config.toml
n_experts = 40
experts_per_token = 2
normalize_top_k = true
tie_word_embeddings = true
batch_tokens = [32768, 65536, 131072]
max_steps = 4723
Below are experts of layer 5 (counted from 0) of a mixture-of-experts language model. Rows are named router (the router's row for the expert), up (a neuron's input weights, with its number) and show model dimensions 0-127. Each number is 500 + 40 x the weight over its row's rms, rounded and kept within 0 to 999. Numbers have three digits each.
Before each expert's rows: a language model's description of what the expert responds to. This comes from a sample of Wikipedia text that the model never trained on.

# expert 3
What it handles: Foreign-name word pieces. Middle syllables of non-English names and words, often with diacritics, in credits, taxonomy and tables, such as Res(nais), Mor(meck), P(and)ey, ș.
router:501510404523511510492484505471542490541485528427585467582535503483546459478516546444384524533463487591444502474532481423482548507486519519461447494514538528447533517506523505512468458467481548460498539544571450493507548511488577497419552483503487611491438539542527545506478445567474536474490503480511491507504503520455483565481540504492479527517455506505566530450388445472531483522478
up0:521450513470541483417480545507556518474431583498474564429438533503496455513497507444454481462497449570492498431504539495457479520531474518496446486452484581530565534430534481442537456518580412446386449487544467505551507578485474574480547506535560518444448551491537550567526465474491442509508567490456535523513544510485460524571553521458535453474491506453537516497544470417588418498540
up1:479420471502507495479473522516524486498424503516407535551521489469524518488500489492403485550517484557524549532503541584501553547445481460485471490502411519518452421491541520437579463491509504483453498494504476547499543542506455493506484444459550537526483546474509548457490490502538477578542504443491585464565492582494443526506503442472474533510546521445469433513536511506517571512448

# expert 25
What it handles: Table header cells. Line breaks after table header rows and numbers or short labels inside table cells, such as header-ending breaks, Votes, Candidate, MF, GK, 0.
router:525533464531518510503505492510491551450542494481549533497526433486476439507560516442497477529458472403450481532520467482506516515523541507454431567452521454461438573529466502532504536433583499448487471531444491537488480478489436481473539572541575463442510486512519491515500577460387546497496453511517479447470516512552508405502442457490479513534472564544447468484523437513589491581504
up0:545455508509526457554466512515484559468502525570528478573474493541460530445510503507487499468505486530465450526438487490478498494467532497384477511522489480550550488455487507471551522519530522390461553514483431563446506528493524464508481525526503483465499522473465446542559557490460504503524528523518497505429515518451553546633449354446509398544523530482511493554543493548447475466492
up1:554478516514451522480445515497524486468485545476477452458538477532528524453478580440530541525547564460523523487506511427500495483530509514469487462508482465544467526492469573503597564474474497553503427504469507438488481565482500531540537474524560432511468420448521506566436580534545485553490448591480520573453532461542536475493479594480472435494523489481449537461467536493478513537563

# expert 11
What it handles: English noun/verb stems. Stems of common English words awaiting a suffix like -ing or -er, often after "the/a", such as farm(er), Sing(er), post(erior), mod(alities).
router:419496502423530483541498458557518446439557412446573475470501480490508513588512538536496473422552545451458510451487519454477502545548529608407504463521495448511466556502506459513506513476475520494532510420546555548499522475485485546538515538481475417517550463515515526477464577571499443502481536473493511512504524480579507432515445515608475515589411543489486509453566598477462559551537
up0:530437484480483574578439449534532515475467500517516460464513480502445551515507476542507512516537531518544553574445469414604571495531457515500465493580478500482433527473498478513478477508521528441491459462503499539429473487544478554440459469545538447535554550547524525512503546474522516422441465454495538487529476498559566519542397420477442561454484512527501553476515509487529549489573
up1:468479493437492493489488517469467522541464501500473467537455500422530488522507499554447506540542533510474579543527536492583508621485456531469558496473486438474586487352483494482485475528516534466467492579470596592432514527495503510488539536515560426492507415505454478595425519525478554421483505514518481457490568461525529522541452473539551494490513516525535502477555536451488513558476

# expert 5
What it handles: Joining punctuation. Hyphens, opening parentheses, brackets and connectors inside compounds, names and formulas, as in Centre-back, Red-eyed, Salford City (8), "and", LaTeX "{" or "\".
router:556463556513436434520553449474440411459560510525505491500508500524519562483484561505451434454539518498542506552482533523545501510508552519579506567488495486533457558438496570420427515430447552481492466556496437475498543474503446471546536445452493476497571561578478564479544479450586547527451487515558472491428536550475412521420490452471614572536587510535460482501477545499528492541476
up0:402475496550519541528560539512490538539465527552511555477450555563592541431504474468538477436546446454516489507515465484500522489563489458509421507533552466502527496519575459493454521527482498530481446570442545581518479527522527397527448521495485485457469466535527499558504540516458475503489494463502440434443483510520543544468483463591586533516511459475500507506514506485512496411484
up1:547522493399498474437530487516509503477516499528516468552526505592450513458475480502525452529520477513493483519380546539437555471462487494475500513581477426474479462554475485501535510500428473511571524474492455578488537447599467513491485525537481492522496472466490539438454494477409458493487451437579505516513540483464499458574535472435520517501514470502480458428540488561472576481487

# expert 18
What it handles: Title-case name words. Capitalized content words inside titles and proper names of institutions, works and awards, like Royal, Museum, Battle, Best, Department, Development.
router:422509519438484525496543496531490463445469485483523539449458532513511505445467507514498484540477432490495534506553515453440500434496487538407489534477448435550455516510584497580469532470428555489516530517528531463459431512533406480519501525459506440522514518413499505514531526602502487434526450481502438498480474423508533498528491453529484512499546466497517507490458521495488536547534
up0:504549497474452437451543522522507506497533527521544479541495492514445408483523531506477524478501499450551634467489488538555520510474536466528560545526557540532454529517488476507470516541491486498436415539463553541582479480577515494605538482510462540545452469511567518464585483516526487553517547450514472483558495533476521477455381514512611515538514414499498483480502587476487512485483
up1:518516473539545510522494523579548494488453451474469421431495504539517574557544460511507528528519476471514518534436535479557521555459534530499437462528475550446522528497527609468586521522472563523460503494504502478538502458584547508514456500482499468493517517472543513448501453529417468520547418541528488506537501473462522415493436515550528585502446520406516514472495475545430442544531

# expert 31
What it handles: Biography and infobox terms. Words in education histories and infobox or census fields, such as received her Ph.D., undergraduate, Genus, Born, families residing.
router:492536517496504491531529456420464458472521545484556547489518478473430544562470495477548477477505424404508487529512427531527482453417559496537441478449553437448457539516510427516434525473463485487451437503527487554477557417478455473551522483508518522449540466517478555477495484507514524545489535477484507499525499481516551459423543438588460517560493514500464494514480448582427473538444
up0:478515443468488490472493537471577501546441444518490477573464469573494428473506492540485527513521456590489457463479482436511484472441489457463458488472501433542469544471517476525521536552513454521480499463519450461525488479513477578408522503594420495448453400471424479524517479490480489500572526472501506539472483433425565509508510550510519487504522469497476600547484492461503508559521
up1:484520484508572436562476529557524532543500483477514491530437446493480531520569519503531527500516552524530518482528452514486532546490558570495461518533483557542522432501542518547475533530483441504508582529584472466506482495536515424491408600452451469428524560516454398510435468599484508544550504497521510469501523500463446580423514498474511444500470541505543502504498542550540463478496

# expert 7
What it handles: Structural/formulaic tokens. The last digit of a year before "to", table separators, and formulaic words like also, according, announced in lists and sports tables.
router:418507556528526457472548462480433441466544510447557561444521480520452553557469498450519472418448504461427532517519479474444455480455551556518465472465526547464495526454454430516444548462470478491495437508530504529573543456486540447522568451560516482436517542545482552466511534469512527517462530495478490464530525563554559458457518457525512540541444560532446537470449449547506500533451
up0:538534514492459569511485450524498522523574505465445502447470380455540494532525481459445508472504490560432477466534503503433517481451483476507541464482520573446457499475505521464477445513488575439536522506514441554470498470472514489519493525504490433498558548464531473569463471490509513488474446526548463466469566484532513523530452552500449539524520464416543477550493519557561503502514
up1:530477498546469504450486523553486546508531443514478494427537435532509538472537465462442565480536515554470528479550469481445554482539438534537494502566565495502525497513455485514486504472506486554505543466488504493567499552435483527535470486529544431457520456546544479573435515577489508472494492499539472524412516553432530507520536426508553451485562516481431522461513508532472540472518

# expert 30
What it handles: Word-initial consonant clusters. Initial consonants or clusters beginning a word or name, like Bl, Sch, Kn, Qu, W, Sh, frequent in romanized Chinese and foreign names.
router:484508562512454471526526467502448496471545501481529511514423461486439541556509495447503447521438596559480493493493486493552449451445454555471521492477452548456476468434513500548472502465568492458465460526505539509478502465514499494504436473567539438565499502433599549461499544480531550453557454524484499547508523481545439513532482423418444472493514518520471537493558486480490574442458
up0:566453558499495502537473522484485551522438530551466538511488454459416427530509446534519479548441500561519428484501469502520583497459507561516527463506541519486561491468519458532459517501515505461510436560520501515529408475561571459531492496521453476534553529494590545438451474485475540503517448504463487527461523553426435511502462541459537519514486433438432459468557501523444465519499
up1:530506489481437544552486527494489500501425574488466485509513498486489476445514484540506460570433437528515542468513438512515536537530510512533446424561472473507595487498524545434467545537431462404502494525466422520496399521544502451498578509487485449440530524488520500469455508476510463520555536563502460510505515536437488472523435541519523514506542540589505418497483427473460533433508

# expert 2
What it handles: Word-start fragments before -m/-r. Opening pieces of longer lowercase or capitalized words, often ending in r, such as ter(ms), clim(ate), War, inter, environ, Cor.
router:459535564476539439553552475499507471473491519497506526464527465505548457499445514514527501439527497413536553511458522541506468421516610465480501485484479525492521526556478541476523499487461455524482470547481521511554519441471513489508555432458547562466472592500481576457515532582567482530438533443423563498547524469515484459449549568554481454543611482493538478519559443574480488552512
up0:521509503471519412470462488516483511521435485495551442505492498458518515514490542494483465522580497528536531468498480414564569516480484494522505460466472544469507481477558509494521533567499570421510552481459495513434413493550510516500494511462556529503462493501519426532497469556453538449398514483472417520613506527561490488507539447450428514567525476507523406422507466530423508567504
up1:502485503499505502484523531436563522476489468484499511504516436598452384497517513569517456486405535512510482478584466473488466561504501480428507528546478536598537482493462558407465489503451498535510465484560541429454533482498516577529560488518468545559434552487505502522514507453499526432509513528480425487482548514504448457496534570421467507503514481555506552581481483490494576456486

# expert 35
What it handles: Table cell separators. Pipe and slash separators after names in sports results tables, plus some phrase openers like such, well, part, According.
router:453493549507513466511521463436445463473551542464533543445563505524463575531466505479504475450432505425478508529519490533489452494443505546532470455466502548473495493542450462514453559446453475448442460506506520548539503456509544470525561511534530453460460570557455529459488515469538534459478527474453518465563514536552542456455501466517482548508484526519444487422438461540520507540448
up0:494548444477538545469543525485526514484464535504512430446462443558474471523529498487494533533504528532489545524488497431523510551467513552536506510471525453491614516452441521486494459492506594512426539534547553485445550570483501453556477516469483510464424529547483387514547465519496460589481582543477567508515510527508455487469537494526515456496520517492459472515498468483538499506536
up1:559496537499423485455466518567472498570460435513570520527436564492507585528575503563473559560453466583509468477500417442521500536527426513452470366420505546548417517515506460553424501501526532448523529533537537453510409553526453489523506533497529442472517456567485418541575530488543473444498432561447533496475481541441521539542496503480448437548564458502567497546537508485516539456509

# expert 21
What it handles: Latinate prefixes. Opening pieces of longer words, mostly prefixes like ex, re, dis, sub, trans, un, as in excommunicating, exile, refinement, distinguished.
router:497523542502407529429516478478501459461523441452477517455497432551425411553459513509538445455529539441531506482512533480524471500520453514543554516506580466548476449522476478491519480495545502564524436534515527492465499563507539446516531509532447530509415432530437477470556534472509550522544502519587453438473506455489489444579569429474540464519501518520565459522592478495495457459509
up0:481449515535421433487484493545489518506491495487529511530473469502519356495451453544552482529532521530539560544537553543534526435467495557490478490489537411535452454431456472500432474454523522515553485509497435506465462450488487588490456525505512486498457440485502516550522519469462519545490558450450529486513431552502534462543526473462543486551533456479587494461555491491503493461506
up1:520471498482517516431453503501501501539471526539424551493443447462490439458390463501423523492516509473489612488496523502519534491528470499492500457507527535456488511490527550496548502425550456474410458490523494441488530492496458443446485491516576549531492404485506503465507503503480503536553493515518448531477483503495463464494502519445437420508521547441605530427480471483523497453517

# expert 9
What it handles: Infobox and list starts. Line breaks, bullet dashes and first field words that open infobox lines, list items and section headings, such as Born, Genus, Coordinates, "==".
router:473603482535529466487562513497586538438539554581455481512487455542519486504484498568451484525491510541466489580515511484533502477499565524491460515490514527563469511474466563541488539463435534507538517494441591473486483445462461484490543524447483476501539478495515466446543465546554583515517574467559482575412524532530550514597575455527479437513486461518500532474495458523546546562456
up0:508488482492500528485481477522496569542472491460437536499455520496525469544545541503516500452530516506535500461455527449497524492473483496533491473491527451509553463551594507470441534477536478437521468476529488537487533543570538409544466445442486524510453499507516430568447567478500518509464533406500467477514481495498490470498513470522543512497446447502476492524414540498553461445486
up1:523483521478518500479504472497449552540484560577514520536522450600512517468456493509468526552486492585537549519476512542496586507478519549525539405515493472487522487501519488459470523465481552549471439555489500484498479423496497561471480511470459529536417458446524479537534463546449499440460520546525540584454494491492471465529438545538506548535503411440507592573453528414463458507491

# expert 0
What it handles: Determiners before nouns. Articles, possessives and quantifiers opening a noun phrase, such as the, a, his, their, several, various, whose.
router:488521474420488512501521567496480573564501468489453441515518522503522467488488486475527506541557441510486496506451583429569499464507473524535514526532504488509545454517571462458499540501545501517516446478479508473494549414414493504512536476509505550533497372490471544509511476511430417558588564427528557475440581470474496538563504519512475497472566529458461457497577545546502506479550
up0:507509507566513537536529489486534545594490509468527504480441485540498486463515515451556544445414532457544537454530546504458524452517500549517494486488538533439502557480582502494551527602503420502469493524467506497408533521442511621569467478519472471565519476511517526524475441363494508568505523470577452479486447520441503448504457555470493462459532497513480545582502461484521561515456
up1:462475530496459460528539437552510510573471507489439522522446480559448546481469446485471519506479576517513555523517493482498531547481480504477426515525487490583440429457559452523556443493471462563491442455485560469437473523477575485510511530493483552435472516462565481466595555507438421544421483514505531589481414465490514516429522525522545476503501553482490507555498514466448534506466

# expert 37
What it handles: Verbs before prepositions. Past participles and content words that come right before a preposition, such as located in, appeared, worked, moved, role by, developed within.
router:513567543460599494545446469528511565479476411548458432451470556563515433498486506513517552523451506527526484453509502498547508531507480532525501509490493551547437449524551499470458422500504541454515553521529508524529456486538492481476438522511524513553399459434533539535518475428540414491444469497512535445486518510424515572555563466425507582505458456486492495594458512552430532571478
up0:554547495544548542619478496517522538519477531490521503535483557571473474536516396440498517432525533474515470525486481490466508521548421505494566482513447553559544477450528507486395508538429506513485498490515464549515501568551513535507464638441486499474450527481476518507531490519469500497479496484527510480523456574486431527437514468495488476470446541470473505545516473495552459439545
up1:473548529468512500572488504532492458467533519575502459510520521537419444589567517531479536428545509533438544560444552485506532517527539503508425480533445522520496407481512509455458598548436465481466496490498552511495488444545497414532472571408485522565536477499508488469517500523501497488509499477487407480429499409441514524497571407523492544518571418578478471535486535482509430497471

# expert 20
What it handles: Vowel-initial pieces, modal verbs. Capital-vowel first pieces of names in tables and lists, such as A of Arantxa, E, Un; also modals like would, could, may.
router:520471483530554420447517513469469456464480560487480542548494490462433460490499500558459527510413448455530471509401519552504488537548501455553441562497410560540531445438544470437494495452521452509486435531502486481482518499529505484497544435491522581448481523511503490523489517406555468559457495413524508466550499590502454545466517524545534569459518516506556486479541437535483454588543
up0:524470442469491449471474542502488531441525509523518468476458440490610443551470545503506516451581586486375504594489498505543485553419502529564527466481502541478529485458437492548519559507463458496518485504489585496486504488531555535489471509535564471494519475459466487527581520444521505532523443509447523463489502423575550435555469512559470506587456517510541502517507486498454544472466
up1:452501383523532493517461592543499518460448511518518546438506436520561466489488538509515465551494521499554458508518461491501464550489521502529431432484488448521532534483438492572479534461485476465498496492440534524585492432444612507514462502525558561480440530488545497570497501422512436514471508502518462536531486535464549492510454465522517558487499517525464532512501443510488472549493

# expert 19
What it handles: Latinate word stems. Stems of abstract Latinate words before suffixes like -ation or -ity, such as investig, integr(ity), approxim(ates), mechan(ism), practic(es).
router:493568514446507478566515451500521486465539477455452433493515447577449502510530496453502510506461535463560531485525514477527455460451497471529495533433483523480485524530493473497510572481414501517538510459584486602561503496500456498519526510518461493534477468506517533497465549453477510547533560431458516474535397496476514449511525474487463564469489532540413528542443520520497499462532
up0:517497446499480557513482503513514515519487524494461584432506518510585491509502531487501544492520438463494511510418484481522517507464482496446454537532502542527554438516467500518476502535511470483519516507496507495500447461537487464513460472511502603480518528491538469619554410555532501523515509470433529537511483506582423490421450503514510569444533482454522550507507558502544474379552
up1:530461560548534518482481563496560559510559500527489537484455536486542511465529470492442527515480506524489479488517539581495538470552523464439522523543468461467456487559480511541466473529488450489487540440516433467461493502476511480465527433490490529508428553618564512515546521560525496566461444515419527514539531547512435517464479506499541453531456462469532549548435437498545526510540

# expert 27
What it handles: Clause subjects. Subject pronouns, relative pronouns and conjunctions opening a clause before its verb, such as He, she, which, who, and, but.
router:514525480403515492486462557538548525482427488510472493410559472460518471500424511471562454471480460505558484403441501539425513517466507422454563496544530531416498484505482519469471491505475542512523479600510454559548478501560491573435515512504529483563444440473473521418454526516498504542516485497454509463544473486504534519462480485516441513491461503479535491511432496475546507412502
up0:475488457431439485497501474500516480453565428504523472450537526456471505493447437458472461567511488532465449457542462522433521518573502545452466570522459548473490460493478420513454512496443482487530513501544504452466523522502525464440472539543520444530451519577470448503488474526485541509545435565559534492579588514569517546522524561512532578507460496532517494462451493516484531500451
up1:556508561580506532508467563550509482520456491517499489510451527481581469576461474564605414573435523499463515530517504476446431513529505445467529481510545546444526502510511493503511495607519439572456466527476504560496479460503523485529500429485501443453449535534522527505454543502499452553446444471402498491456504476537497499409523505544496487466474526481447431459528492510595497525488

# expert 36
What it handles: Noun-modifying words. Adjectives and noun modifiers before a head noun, such as military, social, public, bus, oil; also adjective endings like -al, -ical.
router:412507543433445506511516500422436464450518517478465469512542437528513488524506523543419504487573449435433520505451514534548519453517551565511452499423429440561521525508487484505523474526528453488493462483525480507504485447514433519433496512488498582503497448497435527540570494539462451446461504478490502546578540518541550503550524503524452569565507577457438472500517476581488459559557
up0:554500443463479537469493497453504533473499590528481393464482496482477518560484471446524545483479522473435571465464487494512494543549531466554481532451518551483562499598539504472584497460575478470498467507462574535520550542494579522538483503464454486577543502456480523525462512474473493495436507506482524472486520522536549526506543430595516472478502500441493487504538483497554583450525
up1:473523506518546526509528526450498535509474517504516478476475530529451409487488509586452511512487480533472502633466433537502555510512493513562493479468586564467491567556561508481460484522549520495520534515514460486553511426477522502479496523461536529493501452545510518435561433464522536495496443558466520547413495480425521491575573561406520528478452507494454495511369550486547509572543

# expert 29
What it handles: Names after separators. Separators and first names that start person or team names in lists and tables, such as "| " before a name, Jim, Mike, GBR, Sir.
router:475482416565497525507485480456582538547483544582539514527545440540502512502536487543521580488525533519497455479495498499486493458463420433510493464483560477583558514540487572553508567503519457484463544439550486501466486474499486495455489501516551452443487593485490491489417487452449529481524436531463488448508522546423543504437414504485513458442448464513492454507465493486496540567425
up0:538482521507450441475479532493498531531488465517482466503455467498528457503528485470499495595614468567471414433442521504514504472477542484439457488480482461467539453496513455540566482475479456535505494463564502522534488503516503490529579513530437533497583533529488464508452482498504473489539427542479527478477448553482473508462535443502471564506541520549487472498498528484472467545492
up1:505457461482539561556496523538562497496368510511510532482473529505509525571503486491483508450496543512520508518515463599533572484487458533455519461624487525589450515534478520540472495438503482449506588439497427488510548554403447524504503520516453488483495499453527508526490525528499485529575494489512537447473486547502516488545516540492501497422444503533447490475434444456492454551473

# expert 32
What it handles: Coordinates and odd fragments. Decimal points and second marks inside geographic coordinates, plus scattered mid-word pieces such as contr, ateg, and the also of See also.
router:464505535492514486533526484493451454465544521445555547446517520490430533550470524481482459498461428449457474562516458492470451477441524508500483464463524537478436516495544439496462539473468432459462456547521520523544555454536521445539542453530556446434499542556510558490474528479514549468497542499470491445549520469522494465479498481531517565499478569520436483485448458541498480523465
up0:518509492533463506469493481422531509541480418505483504557580569504579441447437545486508508553514437502472413463514532539518494502562483499499531481523484475455499511525524484485493532515506513477473442475543522485450492478556473471484408490493437503510453526536508530591522544488493499470515463491487490520537436508495474526525477524485489453550450517466505480563499553379441521516533
up1:529486430512414496506470542587475559514519520538501503406557505440469480593502509567470541530558547456537535497440522527511516568541458464540593471515418536511483473487558474494558480495511504500494513509572462464504520533458503554463492525513564532524490439455502526527514418452477456571500493489494519562528460547485492518496463553493475403466460542523497449483517499486532530480555

# expert 34
What it handles: Day numbers, non-Latin bytes. Day numbers before month names in date tables, table pipes, and raw bytes of Cyrillic, Chinese or Thai text.
router:429441487541497479627515434486489490456515466503584505475525569521497488490474449528519461478461484485478498493554549507510453509521523502473437482509457561398601498486530488538428577527527521503546442519505469439575546413450465501572496496523515506449471553507455412496504492483457534516468515515443529519518499508442444468529487471559502592535505453523490555503443448595500509518416
up0:581424517488450495473434478551507562518481553571545483419502500538472539494495443499488494536492497515512534547460520481479516475519434524494496542454481480470486521556480512557537478546491486463530497501452552494505483462506487463487484481474472498508518453544461478437508473495388474516482492413532447536517537519449544471542514481517517515529437492460582582442495464464473478485471
up1:465467451474478511510504542519552511556409481531499531452471528430502549578488485541492505500504409547472517512504480511538504580489520493466556463513488545464563513473479492507547521512576454461452507477431494475522513465505504480542442515508557541567485470437569455535579423396496541514547472516508465456524434459533413578529416451457518517504450505459461514489557486501524533502474

# expert 38
What it handles: Latin and foreign word endings. Final syllables of Latin genus names and foreign personal names, like Smilisc-a, Pion-us, Jor-ma, plus particles such as El, La, de, von.
router:464451507552510536448469456480498494535462529498573585580440537476512525530490412508409499493478532589472572548546478595453490486515507564482455517503540521467557484418503475535436523506547572461400441518535484448472529531496451466419552445514498537530430482552558529504496461496561495404496547451506442478522454475501492493517529449469423490504480529540522456483409502412546490543477
up0:476535523496516529492457529494508505531482504506462514456539484468466552494481567532542525537486537520520509519414507540493456565505543388477513508470472478526525458458451527454514509452561438497515541462505441513494525534526475556508486498591510571473501484520524492487465487359557488445467583519478520507495463562497586444472496494544494470476509518473519487560484420556530448489502
up1:499509500536490515625450541468505494508435574475492483469510449531459519513549521520509523522545519523464547464463511512576517555476483512491455537560515528518431612540511430471518528484552437495553568441475478515571501544526548565508496505543538460478459467501536550531475551498478452547528501495569517549492551539481521518508453490527524475582466520478464585549542418530485480481555

# expert 28
What it handles: Time and place prepositions. Prepositions introducing dates or settings, mostly in before a year, plus during, until, since, after, to, from.
router:582500464468457493546537469445494519495513520528543533519453510493490507555505525573518447451446514566535491536453584485491445536450513546456463552534507448491547492540479503536551471523529543457548461567544458566480505546507562416452462502565495493495496487515481456471459543461451414525493432478515432489520522461457419530477538538493491434567409505500454512463544475460509542495498
up0:506547476478501453503513494499489506460521526516528496576458438504473471481425480502435505452571545569521563563422596451495460538441578546524437498467551485522525539503511471500585529544507481505437425499514414531503482419499528515468488493560484494562492507482574452465558500513456484494500600495436434486459561436422514524477508493493430477520522460500492499474525536462485435542421
up1:514557546472520574568544482527473481509447474549547487592552481556485505453469484543554516515543539593460495565500565559504527525525531558518498463466548490471417502395441487512504475482562536523474501483478512546510481453525500469550481554489563512466476536524513474561463535536449517519467486454522445467467519493531476520482492545437486530533515561524470550547487461439433515480568

# expert 24
What it handles: Place and team name parts. Pieces inside place, club and saint names, such as Santa, Sri, St, Mc, Little, the n of Blackburn United.
router:472471567525491539555536453416434433471552524454575504448507448495492554499457467530507474469459430447455507546545466515450509431512557515507450475466532510458470534526506438591467554466433538474479470573502512511505496508557527484482527475557465456435537580552449534511532498522526539423421516553460499464568473462558587479462553503579521511515477595543482490416413480503444519515438
up0:495532516436537418459475462560552523510486492518467507473450516504484484448450521537492518557453532517481569438512487561531545473540472583555507532543421507506551552573503460472542482476513553527547476499505446539402529441525502569458533450562531551558489489580463512588533501464426450491550478517484489459493521503520471490481469445459531515430473479491534522515484450518395581506531
up1:585446520462506532475474592538602542607481492536478529483483519484571508571536509554470510528488454524604508520475515472485469502521484530540489529475522582504522450505445525456590521544517442470526496502438504443468549481522504499550509535537517494504495486561473478511513507485492557508600553516532427502455505499464448576593489484420474450482510482473529527583580546477478517459547

# expert 12
What it handles: Word-initial consonant pieces. Single consonants or consonant clusters starting a split word, often after the or a list marker, such as c of crops, g of gorges, Sk, Ph.
router:550505507494486475403563482529440547459490561562561526498581485549565537498476532451558480505452486479508494462517448553532520476516511489541437424516569509502432496444476514452469523482492483518490512478513438495491497463546567494527497482535555434515575432552479521481523500441488513556430513497449450439483526465529516471496499519485508454523461431491464486564430526478516472479445
up0:565546543508438556449505479468470537552471595498509466540458492459530532481585479482506479522451557552557562467522500479538505465463537529531455481477528476489496429462528524540442551459523390423501517482514490550414527532520551481523491510534591460578527441490588514514579524488511509508532501495514481548480542460450443484514484440509479477478491543508531504485508531556481497394532
up1:599488562483539543488468514465488509519531473526493475479578515464434498519525505444531529484517532554516410509513554522471471510526478531494491477555533474462488432507562497486527535470504466517540518491497511540520441544566491493479498448512525475524531554578473500528469526500510522489524514492409495503486458496507441505472476493478512534491527479516591543562486506505485507575500

# expert 17
What it handles: Place-name modifiers. "the" and place or direction words before proper names, often sports and geography, such as the University, Western Oregon, Texas, northern.
router:489500456476508473507481514484468518482504450521538499501534495519484496406512417455493435578520499538468477518501460503501552481521515453520470431554544495435497472476481452589543517500453506481437530500528544470498451505554494480505481546528484480423523486550480464537456486534504450524491510544488560467528503493540561527441482521513566617477493473515491504487476491514515490451471
up0:522505500479480486485465537508503516517497495545466538504498426416503501471510477498506536575502570529480476564553518478576548505428491593512508500498453500547491472504582460462515515451590436486501450466529491519493480538474491534533558513486499518495426434536578480558553521499548508489475548479489572495441468466486454557513514468566453495479533499496465502570504570519501479533570
up1:524503457526485456524497494469545509481460497507480506543523471521495522493494540553489461474517488506533512498492485490497465495477481401543546466475510439530468387521526517475549428556448497476506483548579512487475532653515456537537487568572474556522505525509486430505493451551559519463542448478483479429527516485490479533531563504476487530517500470464482461521505489541434496475537

# expert 33
What it handles: Sports stat words. Word pieces in sports statistics, especially baseball and football, such as stri(keouts), tri(ple), p(ick), yards, Singles, with some loc, struc, politic stems.
router:472518472519585499531528491578457479458519518473421554482548530476455473561420536515475465481531531452420528470475449494556419508469478515477459489503491483457503518381417538519527520461436480488460499470520503474486493498490454445536550517540543547441476547556468578516499538452582511547523456584527449486560545509576512422506475489466483520520504498427460530495528533565495535571451
up0:564532478430487550489501497499461555490486538474554500539534462550431573451546499510518536491549534557507547440446514479527517481564536470549505442517442561537470503449540502454504508550515454492515471506517432510491497413512526556517461531430483551478530544511503468505575537509523462548535589498490482481519507600504478455456487495473562490497487545542451546482529508505409494453531
up1:485515476502492483444484468454497531547545531512429441548537552437453485564495553472514482517558540423516572504530488500539557543523503561467486498529523504537574539500412491444523413506495458496512492563533546445482442486532504545522513494465498498518501514516495521488474563576425498525505508441497455454487470473547485466522499526421485484560489559507478463519531508571527615486512

# expert 14
What it handles: Years, separators, list breaks. Century parts of years (197, 201, 186), plus table pipes, dashes, semicolons and line breaks in score tables and numbered lists.
router:489527560484445482495518504523510604518491533430516551435597554504451492604439501510530462460484507523446536557461437552496438555445461516450486431440491428518461597478476508508511495489552505488489555453512436537456549550457504527571557470518440463487485548530600454473430438528528568574535544466478508488539550531555560423460436515530512513529506523575544495533485419481512509539454
up0:511417479496520500437475445515532521496541488523456476462499552475498443532485479493538505449546441401562485486500465459470529537443521531499470475446563490512530536485487486509487502502510549503540513545582485485515489514441463501432498474523504516496418502508545414561457514496488503495595447457488477555453470442490434485511485473550411483483536498477492528464575550526520476524473
up1:487535516488512572523516471455504603467503491501549495489511532552481364559541518537483483475447509513491512513521481516491499584480512504438531571483435429449502490529526481581496566408471488583516623457490464499442595487586545535493466445482481502544538505469434448476453454554502498534530490510417433504483521532500511526418490537440470487448532483501502491507561541385515520518471

# expert 10
What it handles: Place-name prefixes, Mc/Mac. Name-opening words such as San, St, Saint, Sir, São, Mc, Mac, and country codes like GBR, AUS, often inside table rows.
router:469475568437497508482498480472414467468556601469549541435545486549447545519493510455535471416460523469521518504495446508457465451446488527538488466481514525507507513507479467541456560485446406459535480544522507504485525465457492464524543429554569433449486567564442543481499546434534528513498507478447526465546510510534535459500441474524544495533495518535463505451462462529518485525455
up0:505572470507513485554452471546489491583489430520500413407422524457503508506495576522517571567479456531465464506502467476551573525562536471452520446520503476472492482505497520527490535537485558538544510407612467449553483503557552526464488512485533597525513570465501454541536519451505423481518502526458430528495471510409466533547502472519490475511468482489523565425580536466492486475525
up1:472488513500529378478492522539486533514495505549547542525550532484514516522450498521565511494480529507472455629481520521407522520461496564570434531513553501414544447473502473500488516550485465515443468509569555483536519504457541564537545464535494496460482526489423418430467451479424551520500573525503498547554450518539538523536500462477528545494497488554482616400500452460505534569533

# expert 8
What it handles: Sentence and section breaks. Sentence-ending punctuation, paragraph breaks, table pipes and heading markers, such as a period, ." or == before The or In.
router:591472494495475516510471574513417563480568563549539508471487534513480554473539484478533505469516442439574467521493442490456465496493466468512501469511516579406528442511487511518409452441514503519571519486474513517526434510479499442552445509512473447460509527514515478455483523510492544571425522417445457522518510495522555512546499532504560426542484444582460545442497561503481490449549
up0:467519545452547503491514515531471533512444500516462463498502430503499484432492436529489586564480462525526520575454514485473552571515593488527447470506486435467541473427500484443489482487475460509535513470498489573479455469563508555464471537502513533474508467432471514541599460546535501491469550478480496508499427461546446558512449509517522475432443532488518504499483458554464484473538
up1:492538450498503520512524523460506470507506514519480471574441468476518453523514475494498544477478556478563480501542504564493524439399461494534530460471562530442472471470499565490535563490533530577440479487595578516487477544533407489507481454456520498541530522510512477544532541544486530415471488572421459538527513526446468484448519513453563496458503466522500524540512533456539521455578

# expert 1
What it handles: Row and sentence ends. Closing tokens at the end of table cells, list items and sentences, such as the pipe at a row end, final periods, ")." and "|---|" lines.
router:492546504446540459475498524508465494460550530483507513536511466519455522526505468541549461467515512536524474541442477508542483422474528495536472471454474583433493545437529560417468502523475447433430554504451584522541557444515582525544503519528533515459498503544499500438549465489507524460514526428553541549505539589518492460531546538537560498551471497530411537417467482552546445517471
up0:520415442492432541485466469455525530492499544516492471538491537518529415527528547486446553461523511538518475458493504525505429519459491418508513541519547532506456510447469496503493498545517560541501500448451520444492495541460445511471522505540536537484532475497539493593527494479499569460571460519475509586491428496506490479436531534498571473483538512469471461540470569474534505495515
up1:584510465410455513516419535496494578526469453551535484499541492490521498510473555515551509520455522548537548520461469483559498571481473485520447525456429455442513487504490516504512444516482425500540468494468568506479411498584485436457516495481492505484474467483476519511531474545431539546509523479541532530530495476513520538509521507534541457500515469530574530466524393525472523503473

# expert 15
What it handles: Verbs and prepositions. Prepositions, conjunctions and transitive verbs right before their object in running prose, such as of, for, due to, gives, issued, because.
router:495474536544492509518416513621544593592460523475519478506467573444509471500492537504498536517492530396487474448444473552511483476511445541505524480519454569542445506536457489454474437562489453493558537500470562557518483504538532566530463434500490488494516486481455546524532494439464497497575492483513517528525445495543487491506511515486553437519528523482498540574505554461453482485586
up0:503597531479538575552548499427532501490481492531497488485440487520474483500521452523492492498431517513543481553451463516511518484471512510568535476408453573514445458476479508570507481537477489498521518530516490506510554531528513478536532482511506532488441561503489505472554377547464552542458479470575475522557451481447554418480469473486540526512460510552448487481515476530460546481486
up1:584507548499510511565464468540514543571468492522506512490525553438447493509506498569521533524490585429431544529462474517471524467467484506522465466495457536553482479502468521484465499538468493538466478507462575473531500509483502512525463488582419459470504472456498420565496472530448504594594449493471552511586496463487472483470443532528557424510484524534498489465533540467440495458545